Weights of a small mixture-of-experts language model, trained from scratch on English Wikipedia.
Experts: 128 experts in each of 13 layers, 64 GELU neurons an expert, 4 picks a token, a softmax router.
Below are experts of layer 7 (counted from 0) of a mixture-of-experts language model. Rows are named router (the router's row for the expert) and show model dimensions 0-127. Each number is 128 + 24 x the weight over its row's rms, rounded and kept within 0 to 255. Numbers have three digits each.
After each expert's rows: "mostly gets" lists some tokens that are sent to it at least half of the time. This comes from a sample of Wikipedia text that the model never trained on.

# expert 38
router:107154107102146121102106104094105143104153152147091150147135144169102111146157186105109142146154156133133128133114162168096148112155148104112140143136110144094140184152152104121110159154122101109148135106095105125158082134103140097146134154109106160090139102133143159151119132118115217113101144099151148117104147139154136150119106145117106147138105148097121160103143105111100151111115
mostly gets: " San", " Ar", " Dam", " det", "=", " Rio"

# expert 58
router:105151112106147103109120118103109140106152146145106165148141142055119110140146160102111143139156152142151105141126147142046138112160153108111149151149115141117136195143118105118133136139112117114140148110101100104155139155111148108135144133118112145095130120195156145153119155109122064194106140105145149111120139144139158144109088141111110137137098132111110143116148105110096139109102
mostly gets: " took", " since", " Phylum", " continued", " increased", " fell"

# expert 68
router:113151107117140113112101113118106136115141146144120136140136145159114107142148216123113129140144150141154118131118148142059149118153142105114146149155114142113149168135138114106109137132113116114147146100118111106134255154117148119144141143115114148112139116157145154142106146105111092133109151115135147113124135140139150135118116143122105137144109142106115146098147105102118143113110
mostly gets: " v", " so", " tr", " sc", " way", " Mad"

# expert 89
router:108154119111139112120108102107104150108145149140112180151149143125110107152141039124119138147152136149136107138106137142056145112143138105108130138147117150105148072150152121114112141140111113105140142108119118113143200140110146116140132135122112155113142121191154155159115148110113166038122142120142151114120143139142153147116110136122108152148103150112100140107146101112111141111105
mostly gets: " Av", "-f", " may", " And", " episodes", " tracks"

# expert 94
router:108139118117139117115119109116120137115148137144114159133139140090111119142138162115117142139138139141138107134127132139255138118143140109112143142146108143128136204151126122124109130141122114111149135116123120118145000141116144113134130142104113134115146120144139135143118145112111163113115144123151140122111132139141142139118113141124122138142111140114122151125147116117116130118115
mostly gets: "Scientific", " newly", "ET", " SP", " Lag", " Pac"

# expert 74
router:112137114105141115107111110107110135118140144145114137138133146162114112154155040113119138138139145145151110143119138149091130112146139116116139147136103145110146003140140118117118137138111117107143132116107111115137250145123146119148142141115110136106148120157148149151118132105120077134118140098144148106115137136147142136115106138119114150147107139127117142116143109107105144106105
mostly gets: " but", " reasons", " cust", " nor", " or", " armed"

# expert 73
router:116144104096142114113122112103111154105152139149115222145140140212104107143139095113095135157163162142157101131118156150079138099148156103114135149141104137109137083145130114106123145145102101100149145107109100108152179138102141105143139134111106143111147105174140157146125136128097087129102153109141144113118148150152155151121113138115123150154107146108108146101135109111117148104106
mostly gets: " cross", " appears", " enc", "-c", " appear", " aff"

# expert 7
router:110162119109150102110114092096108144112139153157111136156131142181104113138147109111108139147142147136147113143120148143140153114135146109097138150134113149107136197138158120114119159139108096109152159107104108114140197145099137097139162143115129142104151124199146140143108144113108145027089148113137138114103135161141159152117125141115121143133106153128104143104139112100133156111107
mostly gets: " games", " Cr", " disc", " Is", " Arts", " matches"

# expert 120
router:108151093106143105116116112097090148109139144143102203153146152038111117135141170092119152145146157158152111139107139156120141129139152111112126160149106153115132116153130118110111138136102130099145138097104107106155068144096140119149149150103118149101156109083159156150115149123118123137112147128133150101096150150154144152102100149111114156147115161118104157102139099107114160108117
mostly gets: " Los", " Award", " Type", " amount", " ISBN", " Fellow"

# expert 108
router:114143111101147110122101115113124143116148140149114068155150149042109108144132140113115131131140139139136107129103139147063150118150146097112143155137109140105143090155152103116116152151100109116150143102119107110145164136125151104154148140105120147112145107123147157147117155106114233155115145105154153113111141136137154146091117140111108150154092148117113152103156101110111146103110
mostly gets: " France", " Italy", "I", " Spain", " Japan", "It"

# expert 45
router:111147119112134116115120108107117131104139140152117205138140148212105117149140125115121135150139148138139115134109135146041137123143135116119139141138113135128140161135142120112114140140115111110148137115117123110139008141118142114140140144113124137111147126177156137142122145106116206081110141110136144119115149144131154147115099142109115140142102152120114143111146108109099148113108
mostly gets: " late", " allowed", " January", " dedicated", " begin", " start"

# expert 115
router:119146108120145123115124118103117147108140142146115096142137139128110106141147035119123147135164143140133125140119145144152129115145146099113147143144110133114145101144149124103118144144117114112143128107117105117136255148112152112152138140116108158123134117109145152146123142119105192068108148121139145111121145136142142139117116141109103141142105143109120141127146123104108139111104
mostly gets: " events", " Ass", " issues", " state", " people", " countries"

# expert 126
router:108154108103134110106116112116117146120129143163128180152152146217105112149144158133107158143153150142137104153122141155086154109147166106101146137163110139117145189150149106098124135144095108118134136123122102106130059159096142107149159153120119135088153105138149147155123158108115103116110153110135156111113161138147163140105092141105119158138114149111108156119152097112098146109114
mostly gets: " years", "Ch", " century", " lack", " under", " Under"

# expert 21
router:113139118113150105107117114115105142111147151152109156146136161145117105154154118118110145138135133145138122143122130145028139112155158121119141162138106134108133029143138119108116138142110114121139154111118113106146215145108162112157145148106104139127132107164139135150123147104116065176112148114142156106112143153135148140114106136114101128149107150116105146116152107107115158109110
mostly gets: " s", " hand", " along", "'\n", " div", " sn"

# expert 79
router:098139127128133124114120120129126139122138136130115255135133143022120122142143040130109135146150139141137128138111136136158128110138141115115140139141118148117134188125109114118114153150124117113133126117119112107144080143108143116134139137118119136145108114111155117124121124128106223177106133108143135122119152146146152149125122133120113141144110147122122137114138113125125129117119
mostly gets: " number", " service", "Personal", " ship", " age", " business"

# expert 88
router:113145112102139110113115108093116140108142149140108072149135149215119114142161196111117147151149134140137112142111134144000142114141144112117124139143115139123132123144130109108119154145107117113138149116117111105136072146115145110150148131115120145111149130165146131141117150115114138135105136115145140116108128144143155144111092138114115137149113139112117145108134114118090147112113
mostly gets: " due", "In", " north", " south", " east", " west"

# expert 116
router:103154120107136121107115103111096145111137143139120041142141144177107108142148153119113130149155142148141114136112137154173139111142148117111145145140106146116148165145143115112112151154111123124130139111115103113139006148114148111139150142127121151119136117114145138144114143117110226158104157123144142112104143152140150149112122145108115144145107149110109139114150115107100151121111
mostly gets: " score", " attempt", " latter", " organ", " exchange", " round"

# expert 57
router:108146115112143118104123096111118150121152139144116122150138144060108109140153111115114139145163145147135109138122141145245142115154142117100147163147111150114132185146164120108106133136104111118150147123108105110136093137110152096151145141104118148114156121126144150139110139106116203109105149116156158117109165143149147140126093148101101140149101147113114138114152108104097149119099
mostly gets: " FC", "|---|---|---|\n", " training", " football", " studies", " team"

# expert 98
router:109151100124155128104117103102129142122144144139112151151147144133111115141142051102110154150147152145147105137114140139209142104157137109109160145148109149102144178138154095116105163138109110111141140107111104099153168145102138113144141159121111143121147093148167159141104139102119179057104149105149153107103152128150153161110113133111105146145101148110103153108154109114118142114119
mostly gets: " model", " living", " Sk", " board", " Part", " radio"

# expert 75
router:111155119103148110114124104111121142104143144151106099153130146094118109136146193111111139139135136151163102138120137135208135109143150113122142154141114140111147127151137118110118139145120122112140136109107108126141000150114131111149145143112099131122138112152134147139119145117110098208124143124133143114107132131137148133120112148106126140141110149118119144121138112118111146105113
mostly gets: " ", " Blue", " White", "French", "rahim", " La"

# expert 97
router:105148117116158114118110113101103136120139141143098087137145147022098123152137035098100142145131148140152105157103153141192139114161138108110146147148115145111135170151143111112118128145105118108163150113107098122136155163109138113151140145106113136093141106140136148155115154131105113144114151122136145105115140134139163135104100150106112146160104150110123147119126114102095150108114
mostly gets: " Candidate", " Party", " Independent", " Jones", " Labour", " Johnson"

# expert 8
router:110156103108140115115113107112108140108148151142117207148136140136119115146143157107108140148141143140161106132090146152003149114140143102105136155137125139107150074148149122122105150147113116114145155109119103108149169140114147104153154137109111141117155116164139144140117155106108085182113149106135150109105153140147146149109109146118118138138108148111103139105149104109105145112114
mostly gets: "(", " Bl", " (", " pl", " re", " bl"

# expert 31
router:109146117098146107119111119102119144118139143147120072140142149049114113135142236086117134140130137149152112140113147152199150119144145105111147149144119152122148180147163112112110137136106124099147141115109108115136224147110149114143131134121108149104148108099141132142120144121107090133119138109133141113112143135145146137109105152125125138138113146103120140113135105111100139118110
mostly gets: " Michael", " Robert", " Mike", " Peter", " Nik", " Edward"

# expert 18
router:118153118115140111121112113105105156111143158146118097144134150108106111158148151098115151152131146142155107153124135148195147112145156105113140138147102147108143086138117117117099151158112122123128147122100102105136005154106145112141136142116118148083141105209137135143123143122112176165118144124149142119118142152154148146118100130114112139139105143111107142108146098112105148104113
mostly gets: "See", " MF", " service", " DF", " FW", " Wal"

# expert 76
router:118155101122131118117109116102109144108143150143114094159143151075107096152159216111112161154149150146151102150109136150125151099156139106109151139147112146108143104143139109114104145131105112100147157107103091113143131152126152104140147154111106153110152103118141156144109149101107024172115152114145150113104150144138147143116105144095105146154110139115116138106146118099114139116111
mostly gets: " Ne", "the", " Jean", "ë", " von", " Mos"

# expert 96
router:119141129112144112111111111130118136126135141138129083143151134024120118146139209123118151137129146142133118143118141135000147110142141123119138140138118137117145110144145115125109127143111113106143128117123120118132192148122142119136142115113107148083139112165136131145110149120118106039123138120135139115114139145136130142112109142106126138142128140114113143113148109120121143123111
mostly gets: "j", " Sp", " Vol", " Sl", " Gen", " Nov"

# expert 2
router:107149103111140111119113110097107130114144139151122101148134141220121112140141105121104148141145138144151105156112143161209142105137149111118144152145103143121140216136140116121116160132114107109151134112107116116149044143108146110154133152114116149133128106107164150138120153098110180143102153101151148099112140128139149139115121140117112151152111140101115148120145105113104136102102
mostly gets: " wife", " Minister", " minister", " married", " present", " air"

# expert 12
router:115173090103140104110121107104111128112130171158116098128133145023096101148144101116108175140143156136168086126133130153099136125147141104130148151142098134102143111149121127126113145152102109124150139128093117113132055153094146110160122136114105139098156112119147134155115145106126117179105150126162166100112153132139159138117085147119119124139109149114126157117134123097096138109131
mostly gets: " Number", " Swing", " ?", " Puerto", "frac", " ."

# expert 19
router:111143100100150120117114112109105151106138141145092008160141145100110111151138032119103145145138149142156104150115159146098137111160143093109160141150117154116138150155147114114112138139099117111139142113106110123147145150109147115131149143121107140120137123161148147142111146112106072148100157117150135105106146145144158156124112132104106141148114148107114146114156110108121135109106
mostly gets: " Tour", " En", "bon", "vent", " Register", " Bi"

# expert 16
router:108144100111143104116107110102107133109130145165116150146161137131110114132151146105121151141151153163154101154110146149198141118152148102116153148142112151119132098151139109113113156144106125108153148097094104118153014157111147109147141154113099142121140101167154159144115141123118157176106148109148136097111137134144142146108104151107108141150104155110115140111153098099114157103102
mostly gets: " Both", "Biography", " @", " strugg", "ather", "ires"

# expert 64
router:107156099102138122110118110099095142109157143140116038144146144110112110135143045110104146145154136147134106141114143152215142113148138107110163141148109149121138126140154108103113130153117123100141129120104104111139047141117142103135136152107113152125143117129151139154113147120099167169117143112144143104114147154151149149125111139104108146143110148112106149101158107107112142115110
mostly gets: "|---|---|---|---|\n", " Congress", " Senate", " Smith", "|---|---|---|---|---|---|\n", "|---|---|---|---|---|\n"

# expert 5
router:101132106110141110110103127110110156109140149150135189150135147157119100151138114103095155146149141148134113149097133155111147101140153109119145143148108135113153157161142108121102145157110096099140137106106110112154000157096138102156148150124121143108152116132142146139112146103103118130107149119145141099112159150138159138107116132122109155149109137111100152107155111111109139116107
mostly gets: " president", " major", " Val", " over", " influence", " Over"

# expert 54
router:109149098109153098107102104101102145108162140146109214146150153065114112147146151108106153138135139159137110144140157154082133109160156110111161156157098144092152130156134109104107145139104115098151159108118106095148135142101159116151142153110108147113148113126155147145120150126111098155105153104150147112113136154150165146130094133099107153153102150097096156112129109102116152115099
mostly gets: "American", " Russian", " Irish", " un", " roll", " t"

# expert 29
router:105155115114162118110113100121099143121143129151117162165146155056107103146154164106101148146140152121157108162107151159047138112147153102102137144146101141095138161142139095124113142154110121093154142112099101105151155155093152119142140137110118140090155107149153136142132148118104190167112139110159145116095138156157161145112118156120106140144128136109103154118139105105118145120099
mostly gets: " water", " order", " seats", " sw", " going", " hand"

# expert 15
router:104142107116140119113118117109114134120165132150110166141141143255108106163147140113110151140159139148145128147107149141037135105134143110124155146142104141110140151140132107102117135139117113105145142109111107109149076143109144116153144143112108143126141120179149143145120153095103119104099143103142153106114145148145142153113105137107101155141108144106114152112136106107118148114097
mostly gets: " up", " during", " out", " end", " due", " During"

# expert 50
router:101147117121140119111113100109125142106137160146121049148139141027118115147157167106120146150133147152138104138106129135142145108151135109095142144141109141106153218147151102117114143144112122125150144127113108118146222143121154107142147147114114147106156123167154139145119148107125108146119134114137138114113159147143157141110114147110109147139110148116110150104142115111110144110110
mostly gets: " Region", " Division", " Sem", " division", " Nationality", " thing"

# expert 42
router:113146106102149109098112124093112150111133151132111171146141144179101113151149233110107142142143152147136102153104151139208133113151149104110131155147104147095147165149144116112118169139113113096147139117103107116141059144103146105146147148112111142146138108113146149151104141106107085104107146119149146105102144127139151127123113149109107147143116140108121135115161110121119146114108
mostly gets: " inter", " director", " Summer", " actor", " pro", " anti"

# expert 103
router:114150108112127117116117110119116147112131133144118199144143146033119117144136130121125139143154148144137116136126133144225150114130133116114129144141118147114124224146128118116113154144119116102146137100125120105140049139108144106149137137111122145100131114139146139143112139111102221145111146112140143101112140142147144145110113140123116140134112139111122141113143124116116144114113
mostly gets: " number", "Scientific", " Athletic", " Hart", " sec", " church"

# expert 60
router:111147120121154119105104103123111137104138145136112161138137144073115108150137111120116138143154138141145116134115143144000142120149146114130128142142108139110138136141112121098121132136117116098143135117121124111140203135123139112147156142119123146101121117148155146146122151112110012156127144119150139115112130143136133138126112135119114139137114145113115142120149116113117146117108
mostly gets: " v", "-b", " t", " pl", " right", " any"

# expert 85
router:107138111125147125119121119112106145119144140145106053153135141108109113135137255124116139147133136136145110139114134148122140110136129126117136146146122145107141132138143116116118148141104126120149124121124114120139255136113148112141148142113123143129138117112145132144120142122122150069105138112139133127104135134135145138116114126118115139146107143122127140108122109113121136116116
mostly gets: " J", " Dr", "J", "j", "aj", " Mag"

# expert 4
router:122159103119152108113110116114111134095149146160124165146143149181113118142147192102117136138149142143143112145107143144117142118147153110118141146157117142112142118160118120110118121149108122109141159107103107113143090144115152106152142141105112146096154114203147159147116139108105002173117148114142148109104125140143136143112115141104107147150112140107113143116146104119101142113102
mostly gets: "Al", " Mc", " ch", " C", " Cre", " con"

# expert 127
router:119146116111131116121108115109115146119144152136123000138143141153109113149150129114119138151150136145139116143121142126230152116147152108109140151143114142117140032141169116118106142141113101104143157119107107116140183148116152124141147132106113141110145114120135137150112149110108142144108151106157148107116143133138145144114112138115113148145123142110122140101138122119115145109111
mostly gets: " Per", " Dev", " Tri", " Miami", " Nations", " Metro"

# expert 65
router:103165102123155122117103103097125140120142133137120150149149152102113104142148190100115156154158156155151104148100143153094133111145158104107131145138119142105153066147146109119117135148105113101150153111113105108146133150101154103154156142111112157115132105153156155147124138109103216172109140097142143101094154152152146155104111151113115156159114149099110152114151106110113169128101
mostly gets: " book", "===", " film", " goal", " directed", " series"

# expert 53
router:117155106105163122123125109080123142109134164148113120149133138111106121139140249092142161132114150160151096139131138123151136124154137100120154147141123129115133166142107121117124122142093122125128150111115120130142204154123138122157138147120109138067143135184128160149124150114127097171124144122125152113092102117136157131121092165115132132148102140100103154121144101113103154108106
mostly gets: "ZE", " KA", " |", " -"

# expert 80
router:123137121123138122104111119132117140116136135136118006134153140001124122129135207130117135147128136127128115134112134138124149120139134117121130138140128131114145089159109112127120137146110117114159106121126126129147211143118138123127127130122119146092126113159127152133121145124123026150120135122138136119118121137141132138106119135118135122134125135119129138118140124130121136123119
mostly gets: "aj", "ö", "ä", "iy", "ae", "erm"

# expert 105
router:111143109098141118120122127120109153122145138163127161152131145215106101157153099098114148140161147150151112130125159147113133109149157121130150148136112139107131039141147111103116143129110108097139135107106096111156217139119142114144170150107121145116135114174161149143116139083114077154118138112163138114109132142146132148130121131111100145151095132109112148114143118113118152109099
mostly gets: " though", " although", " Despite", " despite", " represent", " representing"

# expert 3
router:115145104111146111100107120105102143106137140135113090146125139152119113144131008105118137137136148142152111142106134141062144103133133106111136150146114134102144180150148105116112138138118119105141138111116117116151008143115152114147133139113111137103152106146150143136114149118102090105111150113150136110104137144143142157119111143115119144153110143111115142109150111108114134110105
mostly gets: " Tour", " Cup", " Ret", " Event", " free", " sq"

# expert 93
router:105148097110134113101123108092122149121154145151107173140139141157118113153150158101118150143162141164160103163093153148133150110141145106119148156139134160103153116163131096123116154152102107112150145110109100113157138165096144103148155144104105140095146125162143157149116151105102222128115148097137158106107154142156141143117093159106110141155105144101105153112146105102102169112118
mostly gets: " directed", " joined", " Pet", " Han", " Sar", " Ban"

# expert 113
router:104136101118139114126121110114108134114128137142123199141149145181104107146146039113110139135161138142144127146124143150160131116156142112115140140134125144116145020132111121109115174145115119106137137115117113118148212128113151108147149150111116149101140110188146137151126140104130164108108158123138143126115134135142144151116119129114110149147096146120103139114151105101127144109103
mostly gets: " buildings", " except", " homes", " art", " designs", " ideas"

# expert 27
router:106123149120111094117125111124126147123144139137128190151126144220097113149115079122130127152113134140174114126155138110117124138139129133132126107140130133139162161145082140131136106131132105131106229121128145099118171124140147103170128163117139127139144129069148155125093127093150149159143119120131108130129103122139126128057115164128136104116103129121080125122105124126154150138117
mostly gets: " (−", " −", " –;", " +", " Pts", " ."

# expert 110
router:099146106114155121121113114107108153121143150157120173138150135167106108147160151116107146149146146143129103134113156144121134112134140099110154138126122139105146064138145111112112159155116104115152130099117117109141025136107143115154145144127113149103140118140143145144114151099109249142109142109135147109109140160151144157115106143112113142146103152104114147115139114110108144115110
mostly gets: " \"", " Win", " pot", " Succeeded", "(s", "Senior"

# expert 43
router:105142108115145112116116113120115141113151144147116028147135147057116116150148131109110136150158139149139108138112138142152141118144150122108136146134107149115139144144137104115112142137108116116157140103126115117148215142112139104137154135117109150115135106122145145137122141103108255145115134115147143120115156149141141137111106143119103149139114145106118147109128113106115138118110
mostly gets: " which", " who", " It", " they", " They", " what"

# expert 99
router:116144120107144120112123118122116138109150128144123083130135137163129119141140170114104141141152148146138115145127146140255137115138144115117132141139111141122141200134128114118116138142126116113138126109115114118134000141110139113143135139122117132124123113164144127138124141108109153159115140119138143117120139145132143141125120136126115146143115144121119137107145118122120133114114
mostly gets: " study", " effect", " influence", " reach", " guitar", " organ"

# expert 48
router:103146114117142115104110122101101142114138158148124010147137147039114096149136078124109125142132141147135105135132133139039144110152139114098119142151122163120141108145146112115117149149114122120142143124112119116142198145098144116152146150113127139136157123149146151136131141102110158144116149128140143110128154140133142141104095139104107127141105151106107147123131124120093134129109
mostly gets: "20", "°", "′", " \\", "\\", " TBA"

# expert 46
router:108139108113139116123116113111113144106134139148117225126135140139118117138143053112128132144163129140144126140116149144186130120146151113115148136132118146113138000129128110114111144140110117122147137113110126113148144142116131114140140154113125142103133110195139143141129135110126209152111145111145139113118132127128143138123111126125115141147096143105117133108138107105120133116102
mostly gets: " but", " and", " religious", " who", " many", " Although"

# expert 0
router:099151113110131126112122114114104152108148154151116230139138138216112099145143175097115150147146135144144126151120146141145146109138140099121145142148101151105140069156138114112112144131116115119147123106120100116158058151106147120155154131110116154118134114141152160155116152109108153096107147107146145113106137141159146148116107134118100135149089141102116155095156115113112149118100
mostly gets: " around", " between", " about", " across", " among", " with"

# expert 62
router:094154112094139110108101113101109147099152140146113176142136145041128105140147147106113149149145162153144109139112152135057153119143152108113140150157116141114147194146153113111103126151098115124137146114106114120150149148091143101136153149108109147117146107124157146147109146105110140173115146116140159122107153176142148166110096127113107151146100165101114149114143097101110147108112
mostly gets: " #", " .", " ·", " Award", " episode", "*"

# expert 34
router:102147109106148109111104114110096148115159156136114046155132133234116101150146181133108144148158139140138111145108150150150145116135156122105143149146104144112139136148148112108104158150091112106156141090111116105140127152096149106130137136118107159117145111101140142147116163122097079179109157112157149107111142143153150143111106126119120136151129154102112144113152097116122139113112
mostly gets: " Inter", " sign", " em", "rel", " ", "oy"

# expert 35
router:142116132113159108109124122099143140113131131112121174150147116155107136114118152123135188124098140161123133153127147121143147106111106142136153113147108137121119110135079137099090122101141126142114109130095134122141142113123128132126150118139098139136205131160125133124102136131098175219138135121123147126096209120120151128090145130134088169122116120141136151145106139116040119137135
mostly gets: "==", ".\n\n", "===", "\n\n", " =\n\n", " |\n\n"

# expert 91
router:114150118106148117114119107114115136110151147152126237139132147156105119134152054100118150141160155145147102143124148154211152122143149113114146152141111158117139072145124127110113142144112100109148140116101101121142133151113143111146145156094115137111140123157156157147108150113114101128103162114150155110095156143153137140113106139117115140154103151105113152101143117096119155106114
mostly gets: " p", " congressional", " taught", " st", " mole", "″W"

# expert 51
router:115140114108142115117117109112119146119141131139119087145136135180112118142142216120121139134130137142142116141127137141101143119148137121124140139146114139113133211140133110116110153142109112109143141118125110113138000144107143110139142139123114143117143120125146140137120152128111236062114141128150147106117139139146139140110123137110118141135112149118113141116145113117112130116122
mostly gets: " night", "′", " Lo", " DF", " March", " ref"

# expert 55
router:118144106101154110114110109108111146103140156152107131156139143030116118138147138125116152150124155144146111131114139160156135111149151115108145145135118130102151089149148116103115145141100116106153159109114103112145225149113152102159156148126121155103145113141146136150119145117096199143099145100149125100107128151153149147110115160104120149146110153118105135107145095097104158117111
mostly gets: " women", " men", " She", " sw", ".S", " How"

# expert 87
router:113141118107146108109114117100113150104140148150109189141150151104113111139132000122122145131155140153150103146111143149207132119149142108111138143139115146105143124137126102112103135129118119106149142116110116117144152145113142116145139135106114143131152118156148143149116145117103030121120158122155151105108138138138145132118120135115115141138111156111111142117156112120114143116108
mostly gets: "-d", " Roman", " Old", " Chinese", " Height", " Cal"

# expert 14
router:112159121122151116112109104121111144111145151151116000138145154030109108152143112114116142149144154137140117147100150151131156116148148111115142145146117142102148113127158116120104149124107107114164146113111107106150186146114147100133138134131110154124135116142142143146108140118119109197110147104144147118124139152151145158116115133116113141139113141114114137104163113109108148106108
mostly gets: " they", " these", " They", " she", "idae", " These"

# expert 101
router:116142111113138123109110113108122146119148142131110199149143138155118108152144119112105150143152150146138116144114148141084143112144141118121137152146121146114152101149144121112118159140112114105141134115114106106143162151109147108151153139102112138118150108113146123137124157102112000200117134108151140103115141143136145139112107142113126146146104153111118156109136106114121151106102
mostly gets: " small", " large", " short", " Second", " second", "/sq"

# expert 25
router:112154106113151116112125112108103158103148150141117063141152136087121098155136154111109140145148149144126098140102156148112137103158149101109147151141113147102149162159156101095102155161102127098158149103113116128151148134114144111154156145105112139087143107148139142152117159111109202186096149106160160090117153159146163146114116126110118147131103156106110152112148109112107143105086
mostly gets: "ado", "orph", "ography", "ency", "osm", "istan"

# expert 17
router:103147109114139117111121117116109142105154132149116223146141145161113117143157255113107135141152143157141113141128143144118146112151158112110147137145112134112140169146133112108107140148114119105134137112103113124147030145120146121157137140117104126112149111141154139144119138119115123154110145113144151106113141153139144152117121143103117148150097138110117143110150114113109138118108
mostly gets: "from", " force", " UTC", " from", " hard", " Mc"

# expert 81
router:132148114102137102111103108106104139120138146137107081164153144229113111135147083117107146148145147151145117148122148159093132110131149115099154142151098141109152140142145117110108143129103125106154135114107101112139176149115147115156160140108121143113149117126142153162113136104115206045101142113150140103109138144136157141125113149109113153150097138110104148104144102122110148115116
mostly gets: " expl", " Ex", " App", " event", "Ex", " x"

# expert 36
router:106142111107143108100105102108116144119151140158124017143153143114104104157162112114105148143137135138144118146107134157062145113151144116114151149153112142115141139144141106112096149160105107101150126119097113120148059151105146120143148157121109146081150123077158155146121152128106112136102144106138155106111160144144151156109107138102111143139106153117120143106143096116105150125098
mostly gets: "arg", " deal", " loss", "%", " prevent", " drums"

# expert 100
router:126149108102147119104107117105099145110132156163111069157145144105114095150154061108108149134161147145141112156104148157188133114141152113116158150138095166093157166130158098109107142143105114096148146108113111108150148146099152107157154146127107147146138110124156144163112149102109171153104148100156147106118160133136153144117127160125125149153086143104116136107141110110092152087104
mostly gets: " called", " become", " received", " given", " opened", " being"

# expert 86
router:106146106105142105103104105111122142119141164148110139146142144070095101157155068127111136145136149147143102139122144154116154109148151102118124156144109148118151164161124112103099148137114102107150134116120116100152170155109171104135160142106114150112137115226157158165110152109114115125111165120149146110115129148151157145110103161112108150140098150113092149113142099107108163117103
mostly gets: " Sh", " would", "-S", " followed", " Sc", "/s"

# expert 121
router:110133113110132111118117098115115148108148141143110035148136144144114121136137092109108141158139150133132115135105130150255142105149136116121140140141116139117140075141151117120113125137115126119152142112109108114142023147109141108143136139111118142108139116116145136138117139125125200129110139123149143125117146146146142133120123129130121139133123144110123132115132118116108129109106
mostly gets: " football", " design", "See", " education", " health", "°W"

# expert 37
router:111143108106132114099120109114109139114139138156114146142139154045108100147135121109101142141157144151146118150097145153097145108146148117107154139142116149104147134137136116108111141151118117111148134101117097107150020150116136104143147144116128136101141114171151144143126147111108234141110160111156156105114148135140137153120106124114109141144100148117110154117143100124106149110108
mostly gets: " number", " released", " published", " had", " began", "°N"

# expert 124
router:115146104115142112118112112118115142111140136149114108143148139100105104142134068107117147144143139140144112137113141142186145110150137118118140144146116145103146047136125115106109136139102108111144135111112112118143244146108133117142143149115122141122142117158147145143119134112109004145110145107136141112115151138142144142112113144115106145138108150114108141110144114120116142107111
mostly gets: " family", " Phylum", " band", " Wild", " Wh", " Many"

# expert 6
router:110141105106144114116104111116115135114143139145105120138143148021116109140129185117102148158166142141135103139092146153159142113152149097103144143154117151107149200149136103094108154148108109118128143107105107083161123146094158113154151140109107152115142112081146129152120150103106190156115137115143140119107159151129144143130108157124104142147122149114109151125137116115116135100103
mostly gets: " line", " ship", " father", " son", " daughter", " brother"

# expert 123
router:119147108115144109112110107112105138112148148144120195149149143107111115150144250126113137144134151140134114148106153156091145108146145111111137149145110141116133187142140110115120136147106102117146139111118108118149142145107155114142142139122111152111133110166139141144116152124098241082114149109147129100122134141151134148117118144104124130145108145106108145123140110119124141111115
mostly gets: " comp", " Sc", " Bo", " Lo", " Ag", " Rob"

# expert 118
router:119148121126140119105117112124123146121140139144115081140153129208114120139134075125115138140152145140142114148117135153068143108144141110126135136133110134107143140135128114106109138145125107109143127115120116103135255142102146117140139139114131151116137108150150149146126147115114186083096138105150141116116158150142128146118107129120106142144119131102117140114148117119124128116106
mostly gets: " information", " case", " media", " list", " them", " res"

# expert 69
router:115137114114138110118106118110123132113141157139109063143144140217122116150136105114118149138138139140138114145107145150113134120149139115121138140139119128110141091153124113125113143139104120112137123113112114117144255136118137117137146135112132146105138110138131134130124136118112017154112141106137130118116153154147132150126118136116123144142117142113115141115143116115113134124116
mostly gets: " Reg", "yl", " reg", " Sl", " Tri", " Ann"

# expert 117
router:106151132122149114115111107115104149117135139146100059137142147059116105153136094123108155144133147136146100144115149147214147119150144102103133143153107139110146186139124114113111139144111117109151136107110105117141177140108141133139143142109115150116153122167150145157115149110112014118112150113162144104116136145139140157115123142119113133143101131108117135105152108111110147114121
mostly gets: "me", "ae", "so", "be", "hn", "osa"

# expert 40
router:093153097113152108099103098110114154125146150139109131149133147129114116155139190087103142142145137150160109155122148150153141109148152109112143147138114140101154174132126121107111156133101107101154139103103106102155157136109153117150149138110107151108145116196143145144111154103120208052102146100132137117115146148150155151109105138107116145152115161103106145107158105114113152103120
mostly gets: " games", " Sc", " later", " Ser", "Sh", " Later"